python train.py --n_experts=16 --balance_bias=false --head_dim=64 --vocab_size=10146 --norm_eps=1e-05 --parallel_block=false --init_std_o=0.0434 --beta1=0.95 --warmup_steps=50 --train_tokens=657700000 --dataset="wikipedia_en"
Below are experts of layer 3 (counted from 0) of a mixture-of-experts language model. Rows are named router (the router's row for the expert), down (a neuron's output weights, with its number) and show model dimensions 0-223. Each number is 500 + 25 x the weight over its row's rms, rounded and kept within 0 to 999. Numbers have three digits each.
Before each expert's rows: a language model's description of what the expert responds to. This comes from a sample of Wikipedia text that the model never trained on.

# expert 8
Years, percentages, statistics. Year-number pieces (201, 200, 199), percent signs and figures in census, election and population tables, e.g. 2020, 3.56%, total.
router:466511493534526508505441474466504485508507496471542501559465556532499512492508523523529483514453486504528508547573453481532484482508504491494464486492508512498539458449458526500514523499511525479515520478470505521528511523456478551489489498497503524476542452503495487533518532489482448514461498503524489487538480456495488484502502493559526457465494508509463494482523481524500476478498491534488487486484523520524485495496494466514508510523546489536484471480548494518495474536475497479491479505483453501463505499512494475528517514470530491501463500492506497514470487497500499528509469505546500527490498459536505471510514472507535539464440463468520524482499509489504491524468
down4:455465521521468506504507484498458474521514485480544445505461514534544498487414496461492490519526502478475471496504487519516512505461474485537516500496469493469517497549495479505532507521493512510520483528530532489501514497476515480507525511508529475507484494519537492499507498484541499465508497487470479528465515508495522521502462505437482503478473477504555501517479529509531545528490487554476482520497464549523512510493463558495489508489497523513536470512474506483487439535495503488491530504479517483539514468506484532528475472505486539486518520507523538488509501503488478515485504444532466506499509505542469494562453515485469484508510487519517502547513534461456475468503
down5:524480514521486502477513475480520560503539509486445525464483527468505529486532500521531512449516500497532507552502459499503529508486481493549502417460516530526514515528492469512508506489537500539506490534512519474508485556514499490504536466522501502527532465536461557480503522506564494489519493503477544534511485520522470471516493504475495489463470520489518522495469528523469472498500507511492500473538543486515492474493483504487479511465525504506534500482528504503439508500517481527503468504498503509479513454450493491487495443524474434493511487482479511514522485483453500460516472492513492558525521471531518519499503509500495457500504512493513481490484503462487467495462
down6:497497524512520495471454563506506543502510559487497479513492483526421468531489550506483475487510483470501480484488543500474512523473518505510511532485533519522511499467518523533515488505461514540524497432507499537482535481523508530508510509517533524483551507494495504560434534519509488482495513484518505512498533465495502503518500459489468491500493514527521539524472495479516492501469494529483492506475498491482498479492460550472498470508506508530456449497501497525481509534528500476514510483471527542483494493518527535471460449521512483522491463493461496478522505537440490498458482470519504492516525507484496502542468503524489484486520495514524468521432462500482480494478
down7:537454489508479494548474544475495495544447499473514474467485512477482506502505453513514518454488526517511496504478510475475517523503471487430492495506519477535454518498467437451565530516549506481500428478538500471497497524509496494519476533467505465464502500495524514491479548519479526478504485527488522522462519502468495491477509505525519495481494506536487503514478496483487465510509499539481514521491539526553468496490482525527494493504476483488520481534450492491518492477500523548523514483506503487542500502519443460481490486523514464463468531501503509524510493508496493512512507542496500499471520502550526508494521500547476526520500467484496494570528484516536492523507
down8:459495535523499493504453483536496480469536479516466503498508461484516520499546472491508468480518523494533511514527494521529482534491532509508477487530538506524468460481514518434522510511559489496454494515518474528491470483511465515463506538472512497531460464511544457517502494502543471498489494487490515478473485534497511480501536538529510473488514498501572487510493479442518521510442478502487492521454516516526490499470498498516481471506476500507495518511475511519505489482493524567483528507556478482492506480467482554523517541508520532484492508487498467499474502486486494522498528455516508491509468489499502485449520530517502534470571512482476496521515496491496439471515
down9:482477515525522533517561535488505485464480496490511568460464481541446520526535517522480541522494551487510498499505516521507477515487502488519492507501496503513495467482474567500516520526489452543466508504491527512456433459495464527450493538534478502501517447474486468509487538496487479529528480566528491502534519478487498477517502484488487451508488512491482495534501482535508511525482534497480542516509484467545476481523500498484519486484499480487490537489492491519512503537478510489463502485508498539507446500517476529515449489489498490510478480523479515512500515499493517462450516486509518492485491477484526508502509511496471484533455495496424529505544503490497499545507
down10:496532508503468471529484483491514493529494477533487501526467488474548480518509484536490474507503525507479497494507498490518480512495499489459505521470475479505492473519459538505504489493482445533451506544465463472492535527492507520529514509498513491546513501487499552466516478482517508469491521478491500501518493495463488530465504501512524461536487478581470511493497463511486471517473553495510530515500493487517486480502503541489472532508495457528456458473496481509491508526461492507499486456547534495585463491458488476530512490487518510506507537505496491500551524495526478485492545467540478482533510452510536503507534494534538554467538507507463489479500514466480517510471
down11:519515501516518479507501501433504479523488487475545525508546547487426498496529491535503519503525501468508492521494474486491479477490506520491507555483495505496505534525515489525481482477505507488454476492522460505512502529564481473516498502496448522532462480518487506473506495454508493490493538486482552507501517511488484485507496519562490492462514477516488555561503506536501481477476486495501458504504487500460480537475496521524484488543499497481488511488466499538537530473460460535503527479487507454486486542475504510503523521519488495493474525492464475515494487474525498526502500483516481472485480520531548477474540525509527511505504466467582523474495486480451500468550
down12:507517503499512499518511499502509524522516519496478525456491491493496545481553496527533532487483529512501496467479500514507495517483498484514461463524481487527481521521530466525506479521499494467505520498480485516517490512524505508450509499451480470521486506480498510532506512477494511491488536483508491535540485484509489531459482532535492519482512548527527483470519523489512494491471509504462487480490495477569469533473486509438468522473463482509536500519497446522454497514480513481503453509560521499443484546503521504557541450507496538524492489465492529492535506470497503515484492503500499412488513457529468516479496490491455527451514467513509513513460536540477543505499
down13:537495492527489448501493503560480513471518496489494519503472527471472502534534494457527531461500494512472548498475524530501514464544498492500502545513460522502519478500490503492503493470497513526491521542482519482495492528499453490502496459529489518481505540486503472472522521490470521465456463503489539469507475497500522513497499470514481482519465534467480502490479499493491503508497501496481495520465487503481535508438477491456464467511502536512519537544487521494509432492511540536482533559560489499475527486474497427515503478497545504443478476488495510473501539527503526516497516503505517498484493562555503506502479500481512540490450517478502487513496539543510487521494
down14:556506512460495496496471521502495499545499462532492485519517489506510483495449492509457509499509506518530466484505498536498487537453460485462518432450509497472512538446493464457478480504446493519462521477514522505492519511468520527492469505460477513540561495476501512498497510514493519475511473489498480507462530504556518501508509509533474563463505481509496486495472529513513437530521467492529476517482478517450485500488511459524480560516499508493513493490518489467500522465507522499568476502529519519509511490479507556501506519460491517477532494514477512487466506504532489486497487521524527519486482521523495527519485528493525541490568469503511469507521496511498485476514
down15:524480499476502468488542456505549515470502517476518546477569528474524481482517471503491521485527507470474483539475475509523489483467530510510516479495443516512506520534510507491486478495531486515482506517517455498495482496513506471500487424509516521495516525491517524507523465522521537521498515523518494459512536529516482497542463442500512506500469472459536469519501509467478456482530452454499526451521542570527484473467457486508515501519492476496517534507498497494509531500476510550514502479514509536505499461521545484487463459497490534508496514491488503463511477526511502481478512516527530521533464480522501514475500516514506510535473506508477479461516506480470520444531
down16:476492478495503535525474488450502510514516511532516508540463500507473510507525443494475509451490493540497514500511524506529521504504455531508457502515491513501494443470460480504495527545493475487540484522499532506496527488540514487501477494497520445468492422489471509474499491517489478523505529493513508481542475554495525495503498520526504493495477503448501474493480536513538506540531470443469497480480508500478491505504469502526494489495534489528509451509455514525491480508545451479546495530562530493458496561514549468494476483521515454517505499518473512453465499522490494513477532500464481478498523507510486493504493513458526529540494509476513510540500527501501529494531
down17:513500450532494441537505493524508560497508476505465463504499528493497481464496479527510522530477491532485497522502500456507533490479472462500458494536498471509496486532516489484484527531506474512471505503461496507501548495491497490478534487526484513473450431539538504510493486503510468482472501488482489514502479490515477529458520473501520546500479491486512479488512499506483506503518463548469514491477506510527525508511473520531511517460465533506477543504504468499451553485466500506472501494469511486426496564500541478493512480491466499527501506514518485495491501528562466494476575545501516510538499507513494481520497465519503561506489516517477478500506500528482504539548
down18:480486473504510526491543491528522503499460445501524461516514473451521515564479511536485489517554441500499469537499523470488499496465500502524502524487504466517496484498500490520477479490516494497553502484516569531517492491531488446440523508461485470534489523515498477518496491496503539486490499469481511483540501547470507529475496469460517495523467512578544481490476511495510494507502489505536517542483497506486484507527471491535494534494519456498491494510496522483465518483574454477486508514467494519446539506511556504465509501498540475519494523483470505494520501440508485485484511514516530516496507502479507484516454531509478518463487503500522507474500503470490492529481
down19:553455465475460457475525521515464547498489460537472482491537464519480492521488504516488487491518554490501502487589495501507482474506485496513491500471513458485472533509509534533535507527461482491514497513490442482497508486497455497495512481479504482473484487502496482497521511481458505483497496479524516511482443483516499509455533546479492533469541486498503517511503492506520467476478495476489504508479532465509493517578486494534516504524456530491492533487503452487557527524476521476502442521512479530539480488509505468547481519503523509498513524483484510470512499474548515498500480522470466503471520487546464504474492495515538515553492509511494516512507511534519541519501
down20:503461520523476517527552501551499513477508472514521502487565483515503468497460494524519525435501484498516485468496450515459510455513496465486516513469480504487506527564501497486486524493470501520533567535493478519517555502473540497535494477493499520508503520530484486524519480448488494523480477493502492498527495537501499490514483477479472525498492475510533530505534502501511504494511492513485487485501485472504480488462499498464492484488520494517421491510535522524521505496526497483472442503475530515507468486488549488498485480489522495521497541480533467474508533516523490486498518527508530515462502483542532471524496497464412532482520515527476487490505538511516499433469
down21:516452489488463540505439534479530482534509506452495519500498543483518511474475459499475516500454489480563490482532514502494503541484503450503492537500462503488452522495522516475477481525487492504490504509512489488497489510436444487500486546503522498533480522445506515510507469490529472510495503509496529464513501450536494453507475486488500524491508469497519513503497522522501485523485498498537500464527562512486489520492506514493495530495491516462494531495542489507462505530454502506471530485495536493461486551565540536526496498485522498494489464503498539547488515476479492535492507489494497512475503487476531532506523495508479474507547512543493513513541418476491522508495
down22:508513544447560486524534470531513497522474539519521512480468484513497477493521492526528491530519488538531486564497518509499482453496506479503471486529496496518485501493484456474520485517499480535457513528450510502514497491527478492537463457504517468502509481469455506510552514451464496491421494501531551482504517498497482498484524467507517503494513460459531490497471514457495503479482517503486489473460514513509550445509507481485493478479537454499485488525497513494529522574511480498484505546523499501483496500504463524480514492474481504504467507495535496482532503442527475476522505506461516544525514513518475496497528538514532458531496533484534510509488494476514497494532
down23:487495473471517524520466494476482500514486523489509491537523502505505528452471490502502529512504493485483521529554497510488492514471456520519506452466485486527476527468519517473553519578482505494490524475479496514496475491516497515496565472537534518529516480524435465486528512516467512494453508496523486527450495501467531499469436494505490457459511532538508495463516486529498495501514487466475525516497494487516526468532539509534482525533512558480536521487497474518508504516465482527455510525507478456537495515465541513465519488480508460474449483479482476495493537494501465528492512487523483523494535534529497493486479531506483504508509479517521500467548480463515504498503
down24:459477515479509504478519500515465530537522523486528486464496510495505485457459527494475464488486490478537474477525477541506488473530504515519478512534555524482526473488508498505489527469550480501475510502529463508538492498512500458501526492543448471486497473508461475475502516500453461478463516450498535512506465543483512485502522517508512533507464534518532463497514527522487505499520483549498458509547511486501498498510486524507503487456567490514520517466500461516497508470468496470522521533467520487530522489496498456518511526524507498474493498528545481489544521460488475510498466449543511459524528472452497536532502487526488510479525516519484503519497520490503446536523
down25:471476499468450523518475488481479531488512528476476542480503518542478505503479535549478466522454484521493548479532475490492516498496507510513487500479478523478492514461473505488494501480514508510497537546465505471424494524535511525529482481538464505492528502471544456523468495484542511506509516481461518485509472528532496507513469532486500529548494493478491490464524491468503496472537484490540499461522438479479487498502490516518522482502492492537452493475491539517464515504482509514467494519487481513530506492522477498496513496415527529524500526507506564461497513453464516539527449492510517478485527536490532485529520521515503536481509505529496530490463521492514519513514
down26:566553525497491500510536488519525485505512484504517521481504494451488523543509476539581508531465524496483459475523511503488494497492536522498470505501513520551485478514505420513503499470535528495484454458526466467491508466517467505504470502539514489492498492487500522485503508498461493483501531495530475504525497486485465486528501477492495551506435480480557490528487483513471481486480495531479489559485509531468513479538513471496490490478478483481487496491451537506512527458522465495515516496491491491497523488492476535506487524503513533538527529469475486491520493456452482547512486502473498505432499540527480497500529506517534503508500503484548504525487493493497504448518
down27:489483539494457489479520529509538491506460526439497501512509570510477526504516483496495507482519521507564442468523501495534522481476511512510542525508528487510520511498497480423488515496495508519525522506504503523502498504513517486488525508520500486515500455557526499488555503470497543515514504485500520499553491461439499501486473556495528457511510528495463502497477529487479490454522500477482489509483526489490460511501525505531490496496505539513485490472531504493515462483480523452479473501414521482480468490481500523476488505475505479540504508514499525518489489469457490540475506500509453524492519544473522496469469492504481511528512516465506495492428537516516492523524
down28:556540469478506487545525491489525504508482510484537546490518498480491476468482544508473495494451474523518479511508504486514503520514489490507476490442539482499438491515476499522502555514437492445493510502516471452513540509463483526512494540534501541529493480487505514466521484515527513525523519469482471473482482519491505513534487459524503513515447476499515536492467458486496490528493535483538512532473516507528515498479523516536491496490457490484504532479525493495512523504488498508451483494446500487554490473531526483499465505481512474497492567538537499449494521472487490508532468482481509499547503483504487478537482510542491518446501473523473526489506535525495500504490
down29:552502494517496464500469505482489466508494488521525467514488500515449502538495492494514514479462517520480462485501509523520506562487534478463504517506491471509479467483511495511432516513507521450506502495464497528471528485525543499493503532477487514484452497472523491475536487547519482490486497489493542543508481498458480484518502546502458457525509485532541460508476511479479533527540514451433486483519518521511508537523491452488500495506563488497504473526552521491471492501483540475494534486475537498456500479538476475464513525493523492500503470513518537506508508522484518512546487482566472514478499490506492490520507491483510514524481471490448551484524496474525501506527
down30:495537497519486515514515539521506450495511439468475485500530494456492541530509488479487493498531526490480467524499503520489505513466524520498495484538504505462524472504485551511470496469534431511481541534553516498482503526523464506481529509507504495492509514491465483450511495519507561506469486505496454512519503539496543510496491437501541468489529535484490446505551493516521512481484446536492467487460442506486470467526498504519506504484458498494502512487502483505508504494456489504490510520504522516492508468537482507518521466518519515457533561499495535477495467518504475468516528495486532481527484495472506508471499500476492463511530494516447552540525513529491506488522
down31:498456445471488468485489502509524512494468485509454479521483511455529502460538454521527493471514508497484508499523501512533486522526501488511503493524530469509557486495505490541478486526530473474512537504486463514484478511497519455517516482528515527549472491500573524471487467515512496460517459535517503490486550536501502503519477502470461519533480474525518474513496524495471534495548508502511503519512484461510516496473479503470515464503482509515502456519454551494513532514492485520451517508515502474508490452445498464497479519492507505475493515458591510450447500468507496520509533522551525502490496519530517492502482528494479490488517488483505518534515510512508456520501
down32:493485507473479455500520493467522515520475502510541436481510506530436488537471457463484493516506487487440458536514519532511499498496484557503501480468514500522494505482505459538543512534481533482523511532493521487488472527523461450521501527506511485539515491536514517465509494473555530521509479506493522478520506495462517469531472479477490514534506465539528477491487479512495505487507548493483526493511523540547525473490526484482569485479485544507523562498479537489520487539474503496479517486487491476489468521500534484477510457525519477501481494505522474499486531494425520506469491497450514511490520489502505526483484497492484499468494508498465482537474471524512523481526
down33:526472518503504526492512528496550479483498446508482484507545471494556490489445543495540489523480510487533495556492496505497507436469490450503472513530504518536510548519496522539492505497465507458490488510462442510473490489476499474526476514487475471494489487561482527525523473500537456548501508515456477491459477501509496480514519467505498504507532514488543526524519481494472522498486534518488472503450482532557526511492503501528515498471507477490548519480526497494489452501505479471472499490470510527511494520464543482442474492487522478502492504547513491523545497511537503513522482507469481462513530534525478526507459511511496524452515507538489479481509504490502487507486
down34:487526519469533509497521476522479541509465518535467504507482455492474473502548472546515531509493448515469529459510512489473489512474525479550503511486525499507511517516500497484469499482457499462560551464514503530537521513523475495506493489519512483463499494493510507504492499496537492507488498501475551496442516548422533485529499514527568510491472446431517499482508483530520503528538503502472512468517505517527520480493458453500530486507530497481515505484494520489480463510515499526495495509487534511492497512497505450495495504534506502501547517488512474499501485482516526493482466488507492511511471522472481534518496497469506499487528525460460565494519436459489500520476
down35:501509528468496504457452491518510513480484500507543477496546494493449465513507505514493545476491509515529464467523500494504506460510509535513478543522497517521501520509463490498515515517453525500511523507479505492474510495492511537493471519489479483501477458450524514519540501498449515510493487477535534513481480433519439488504488512461501494494498471552522517512500492505494545493491523520527522474473494535489497498502495487440537522473512437505491509495511512431504491479515509492504544517508489467530547560474525531513499471490480458521509542526500474490567546491498534473465537489507469502531478500524482462514475535520457507486511474510485486499517483473482481521539
down36:489526484476482450491473500448537474529527494540520498542509511480485506515507454465470514494498472478475513472508543465496516506490524509482484532539552523535487513472518450478516503496485494494500520534507504477495470534468515502521453479494536462477503503488490518447459483489510472565502515459503496510522519532485522475499457496514489469511481491479495503509489545508523499538510527464482488498522528511475476549513511501506507518480547552519509484477549497460526542466480477506486478533494462506519507452546461514480474499552513473462525511492528507476503525461491499478530493492485498469473466500513525530521527539515488509563513476497477455497502512474514494539512
down37:502473502467519495506504438461500512553472465511500484541505498502518518495515513481551506507539525547500505499462485501474550488516469473472512500508556474498491517493503539481472500524554485510511514497510459498521498514536522494482488496480513519518487528463542515514553521475493511499496513489466460486469506524469528515517487512548505536524461500486464462525525521484517505513462482512534494468477521527472527531523491548522510465523466484440440508507513492553488474486551502481501492515482532483507474450480512549491471491501484526442491483519477484516524500526475514486496532485513460495485489491449461516504526466495516497485505463486487500470512517511462521491549
down38:477497470492521481516531463488500565487474536525478494524470502484457533558463475492520513518436505521489507509517504512499495482523492503518531504445504520541550481437483488502491480518487531530490546428454507510463499546527469519490514447498495512518525498480493484521514509493470476489481504471527477520481499515501564489524531520460518531497505509444512518485528497542496483465500512504492465501504515543483513454489518512539529463519466494490533499533470477497512506503491505535484506531515499510528508498542486473475513491480482531541512502490514488444486518496516530464477500498522494528505489527471493487514441481520503540500524496522486490455522498475460478485487
down39:516451478506456484520508498484504501484539488496499502485515512497520562548445457470506550489526518503482499490481521486501442510473508502488525527482490524490472489516507484541502504486505553553526470473536488512505540518490533518466510515468519481482501494520500531485477544508497455518508543493533498478541481520520539469516497495472495532522478517507488469484526524480496506529519510518470504463503508515474464481500457470513490528519490453463499518522510482514501487480529488501453526511436504534506483527562451548502479504527520529523498514496495511464504482476483531490492453547505509528465522505476506506466483493476462517445504474490497479530525479485524537445476
down40:516481456532520495494512464511481498489516485516521504476510522477494491446539515496510515508528515451481469455467514520480502515511510474512489480548494471468456511473487512461555496500504468521541457470536510506509502539544495514486476504518447480513492540546450478530434502515529522501523479480538480527498519491513499497505509502489540536482512480472558487496532532505511540469509514526485492520493474483442507472482498492483492483490472482480498513505512487475527523529564524469483480479514518552538515471482537508479555499520501489507470506520489493493479515561505469490475481492478480520495485500523484524477481504496492465518543544495470507471492483465517564500492
down41:577476431513523519547509510491478502532500483487508499449452511499524507497512490511507482503476474470497524524528527475537521520510453463483494475482470473475473496458477511448520529506490516480526490474502497492520509560497545517511490514507531530495489530570526563470506482528484484476489477498513486513500496490506539499522504472490514507502501510553511498509502517486504488474511474523512500516490479484503473534527460526525556489515506500512478487471527472474487490460552508476475484482523532500421484497503453552470484482474493536534509514497534499498526486504494496497488471515500516490518489448537538490497477473472508503485489502495479531470548462483520484489543
down42:524496513487501500525517445525486471537484513486454521496494519443513532497503488511474481545483486468507529461519546464491504498503533538509543489483478521507511497497492489495458533502507537528508512517542495519503491524468505488507503474489492501535484538489471522485497545515498502488501527501502510510488527493545492468511529462496494490481510493466461569507503488466496422509452487540520461537487579536489486538475501498509486472508548541446494503475495468509498518519491482493486531531506474504470500491514487498453487550511517492493502528502502538525463479513521449495463494506459528547466526515455447508506494508497506488481468476515484491500535501530484459494509
down43:490520501501535498505494508473532490511492460570475529523535516494490566524457470431531518482488493487486490507494471493470532539478497498528485515514508480494508526501526512506476524472498495509477487520496547462470505501475500462523455505523537482495519473472490506484528516485478464434528486528467477506493501532506540437521505514461485522455520528520476468490494532473478465508516508539502505491506480482503517522475488517458437497472484486500534536522513512508491507520484557510513453510514473549498505492554502529467545480511463498500516476480481511509503504497498458505513493501554553507503495485503509490548501471488495476543527509468509474477516476491488544488533
down44:466503525490509499563464504470510533465489552504522499487475515484515490509522524538447512518547512465475472510491477449477527489505480483490493531491500496485515538510500475491491510516522469534474537524504475491496492505510485526483490480444488493510497490478501530503538447491476489500510493486515501545538506490447519470493568485519517503467539557514500480489491506516504512468512473493499481512505566525493481493529495491503539475484526503519496525468531513452499504487521454476552514472499451472495463569462450516481506495515527468511500464480512508554506477479497497561496486494516507468509517437498500515497484485510521518492451498519499508485497541479534512522526
down45:485534490488497560540509544470514504566535507532466507487485513480506503486501459491488477506532490476496437547513488540461551510468456468496498490510473483514494522487483463465502514514469521475535491484494493463479497496489447482518493431486500488504474529522490494498521479466494505518489479511520563499566504456506515507547487520473486484533546485508532469490515471478511509479476526473503490507518474565536520538516431498548491473510469463500515515495523493511484507476519508512487527511490478476549514524500482500492466478503505489496512501488474503522547514484501489493503490498488493522508520529507513469511533501460446476495492506501500515475538477518539523502547
down46:535476488524475520495508524496533472480466522477507507496525477522524522487528476542503481457517516515533526512540528504468502472506518512536521490519515500496496542519533540456477471487485495519543528547470525508504481502514491471510528505538483537495498522506493471463516548519482503467465492523448487504479503525491504465468481467527494517522530503480525505457509513478494476516461512522452473486496477487473500493522514541473540493472494497471535488512485479452441475510509482488473470487515544510504511493532459520447491494525536464496539471498527515433500485489489521475491459528481533528529455504466507513440515532508531488491454476552511508509512535517503480514491
down47:559495503495476545498488475511490490511491458480487508461547513498483512481504485467494524526497530519497543521504449527454506505446508498457523536502506500482525515520458497471462481507528514530503494519490513510504499521541488495438482449482504537529508514494464527507436470461525517515493517513507524534535466469504472495502516505479502496498496474455556513495546510509499471462527553506511511473471470520491498528522447498482486470514512554475503526466506472524488482514541463487504505509536535468490491474528509532516499505513477452505522490509532524476495490485460494527473532504473460506493528513540516493498533514498507536497492496457496503549529448488512457476513
down48:471523542501515529418523478495495505468505465430520506540538480532482485477507514517531533519505478506524508480471477503534459484467512532496494471477487494535461512507519494509522494522509525444495505523478519459472503491531484496542503513509500518467478521525526466514481497525504519483502496548492504476530502510516479524546534521489503524527492500490483509532542506487518477464538506555508517495472486523504518534480473518512524488509519493489474459554480522484510498524490461469503511469495492511477487527448467501505492510486491553504490516499504524507479437476512513506548537487467482501477496520430464486457479502511485461477507502484547522443481528536509494489480
down49:523472542487471516453508542521491525461503525496507504505478516532536468498500485483482531465513476491500489500460495478549457453505489510487499475495491487488513536500488468511502528497504526492501500498527534524508488541523520502500507500557508512558482505533509457491494513559502477512468468518508507492462528521524472519488484506502475523512461531480445539502463510456522471505473479509521500505531462561503502517512507487456461496515535506530521538498501451509513461511501535551480529491515467492456556516516480510451479469536504470470505500444517460504499525475509521484470495507472518538482489523493520451477480487468492470503497488502546523505470511527515477501548
down50:486468508520494503503478500551458412455490489461505491453474518494462468513521509515551517511484489505504480494509468472493474491459502520499482496531499522499533483542497501486473538499466518487532489480517483445554492494550515482544514513504506537453489468508488564484495565507491498524452500488511489505541466504473534510462464522521510520509523479531517522550486537496498514509495493497466479505491495451489476516467500528491487493558498506508499523465538516469476493506472506502499500519511490468495516475533478500468458499530551532517508531463487523476487504496562510524461485497534436515497479496523517525502500508510504495527501521475504498489481498503519475536513
down51:581519467572475486523479475505463471466499506466490494489474523464524476489446495518508515509528503486469472526516520502501490510485510528488503471508529518474488521507453505461540497496463526504516539526529480482529496519505482513506440439513501503493483509518516511460546513503498459523489503486523498514517511511534499513518455481483505534468447503480527499476489547473495472459503522482529484501494511541531472520513500532461500498524541458511518424498508498542477470486511521541477485506477554454518497501506515491486505494510472530547506515491525487477504529484545499522528513496511491538512484467532490534526458469475504511486527479516509461490479479494489482518477
down52:538568471503518501466539472494498478484538479505520479463575479476556521511449463490536483516508536527467485540504507461489519497506505463514499493502495474464508461526483506563547474481490502510482502545517482461520503529495524478484534462485543494463495515492497486547499512469503480478523483516499468506511505519540507508518488493492457510537481482514507533513538512490512504471491481502503513489465529483498533500491526465497499493498461495491476455485493484494490510529444501514484546504440483473517480474491503515493511558506525455525518466516502475487507522505561495473517493469520520519539466511523528512489521508525492468515533505520487476430491501503501476498473
down53:466486509486490509552510526511491480507495560472575498445459528494512468519492514507445508467512512505494485531466489458485479474499504499462488477497515469496495473494456480517484491494497497496458544459482492533497509460507485466499511471522499521529455503519483511509525509500542518482513490522531481506484490475483466510501522575480526458518509515476487533498553495504501520488502497489483502475488507510525490537488518511503495512482526526499521548538526498462502514488521517551492484490504493471571547493527512523478495500542495505515454468489546501538460517478512500448489496513553488507481487497469481510487551469516533479461487487475525527491493503546515445521510
down54:543494498502460482491484505501513503486522493522501500479474528513489498541494495494533482519493529494478550467483520530547519495481512499518487472460472506514535476491517491490496478523462489521480521516540515554504442537472479445526484464495498505501476506530470460440496474475492483486452503519488488492500556486524518536468470493552536502528503522523487502523481537483519479531523481496512518493483489527473477491499484503495441497515499571503466500498490534505525488500514502545445508540517466520531486505481511517481515503541491546520499491512484492473473532500548450495511512539467497510481491519499478497472505495447493430492506492492518435523492487518499532553515
down55:481498467472514478469472494501510501494485487495485457470526505528471521491484492461478523491509529494502524476468534498540506495487489502498498517482493532461516523486490519482503555450509526516533528494482510528481495504516552518517503508511479471506511516484496515515523505494515504463462511505524523467558523492479509490447495489534469479516501497483465471518494472491553545489540444513559500486491535462499492484536463540497522463522485534485471509550517491538555504510501522519531443510497501546514536496510484501477535505481495523558510513507546474532467493518498512469534472475500515449492479502490492514506535489526473499473502470526466466443458476499486439507490
down56:511525520528495482494491522506503518547504455541486521512500500438474479491474496502470480498512502482534541511490532509498513521489500500450486494509553507508489503544507516515512559511478471543485497501504476497481534495559497523505491489484529486485537549491521512547479520502527513479521470513511525480470485489517471532488489453486500496519496512456544527502442484520466510498527504482520535471483468488514465503460448491521429508481482525500513472522487476518528475501481480564487492548498505519489522493473504475479483459503506458469509463487476516501508544495526510475535468487525477491489519506520541513531491518457499465467494458471463448519494508515522551499539
down57:472473502490513503474485492450520499534541494503484475476493522478496525498518490463536552476465461520542529543422502522475496515482534498550505493460496531545505455506491487501503492495510529538473529520489500489483507485505492481505471536517517491478488555468474530477510551497521447467497513435517451514508458500466523465491517504526583475507471492520499476513495483564511481494580507500495498486504473507519552512460509474526518453544504483511494520501503476538483507505492472524485493450512519486504475477480479523502465510496515510498535520501495498543503518486493484503503495496495506482482522497486487470462488521538544492491500528492498514482527491501524501484498
down58:482524517479494501526460500517517561501489469560513485510518515513495494527483478501504523508517483492490481517447497483529463463528441494504496448456438518534476468533439546480514499502482534540504466448496448448511513526473498524536458476524476515513502512539515488489500490512533503500507489508502499563536518497467537451455490500483500483506484502507508516470470509526461505454481503529475483504511496492499512484470504524517528531488499489536503521462535495536482500487482493501478516496438479484522547476481512503530492514519491472481535489516531502478497526506513501511467513505477521512507506519537448505557553485518489539505483452525498509482515520506509500489511
down59:496511477495508514465533520493506519425513494494479533555485514465510513487492512519469515507510508490466520449506495528460435492536505518524526490506529488494484517480525491449550516522468520503509440551497557512495501540478490486502519510502496519484513548499559516480514456498476494489485499490521553481488515521508526487507487511494505467516548501513523530475458506516489490454492516518487495511516464526490517485541514545495514528456552452523521488468548491502493547497536454486485501474449498484501493469482550501505482529507512549509502503511499467520477509513541485525490486507493498484455479504493498500479501470502458470512501483486493461453470513500530489466464
down60:504503487516553534518523501508547508505538481519448497497471509484478507517449505504479505513487472503531520506497528511509539514480472525488481502521509505520474509522478490482499487491500485476507537521556551465523552476504472512455475516484478539523520502520493473507525501479490494493481523455459461505504523526480450537534505468569515499504490504525486505516498512491524500483464487504469511488514488468495512485489473508424477495509534483489496519492568491511534490523458502443512546511470488437512539482493531478491518513484497491489527476487470472442498504451465458504508463483511491566503522515490516490497478498549480521554473475492520509520526483508526481512498
down61:499537498470520489490521472508478492501520496471492488488446479505534448530524535503481500454454468489484508505507495463526493472498543481481514494488510488480510491500494516454478550517482479503526421495474528500504527468467535512510476502508519558501482475492468530481491471490479485471483510495501498525472502502515475493546515505493497533483491478530495477504544490514486544504425519501470533500508515505504459514515487525481441518519515457530472487492466485522505547473495492476497527516555528509440510504501523495524546471521504508504551527488502510524569507521504520502539500500502477527508512501536533493529512477440497511502518456531493451502515467544512506493491
down62:475495503491550466557474526450490490430526472530497515511493490505563521498518516465490529474490470521537484508473455515527464492456487504498487504539451506527480470548514495507528474510495523488470507549516479513487466488481469499542493507489520494534479503500459493521524496488554539497509525494528493497520522494469533542473487444485488489463478486509481474496523527494459535453451492524481485512484485551499528487488501528516533481501545433512496546500519473509482487462521508532523519473474521513514496495539506502480466499482545476510531526479511506501527475499531518533472503478506488477500485478517474496475508496485526517499499499517480502523475514496467494568489
down63:492496511509515478498506489531545453483487575468479457489506468504492443514500500563496489522514506497514515534462487511477466526486491517490509522526518479488491503517501518497502461520490507510484490484528484532483548512545506478489506484542521531531498506514518477466489474481563538555552501504510468511514490581516501518471522475554491486493491470464402497506494525503481495514525534515526495517527520446480500533505472551515475499519485481501511523506488533487494498470461500492530475497478480520494527504477447459509504477536497508506505502494500475468512486521488507451502465541479463522490493508496510483491507483477503479470479488446495504495543532497485501496483
down64:511525454498475515467497469499479484496486512511523481464491479550529499461491497489480502498519492502519516517467556522506503458485486512511502508501497493527552471505479476501503470522500549459532523484500519481496510496474464459492491498459444530483516487483479508493500549526519467515482501548506501471520495523511551520472529512478506524469499503458480518498544515444523507498523476502520485526450461510522513525504533460484560494529498470509474513511497489492509514505475452488488542510512500531530555580496507485475481566496511476491522526504492497474468480527521486475477437464497478514510505503441506489471548526489497533536483511494499534494508475496503502541474
down65:477480455493494477491502496485476542460474518519461536488518458510468500474488460492484499486499512528468569543495559481517487527474484510460530470468437504492506537514493494542531472471529477527517510470491502499516476485490511459518525525490498502511490528486505460566502471529498462506492489429500499518510516515532487517491522498513527508521481474514528510480545497505490514488502537461492526509504480494503471518524511517448474511500506519481489510519526534469493504505466464507528488510515483456494484489509482514517493522498485481452499501493474526500497497514489446529492507541539553468493518521449480496560505466467519506564509492456531520532521520475508544509514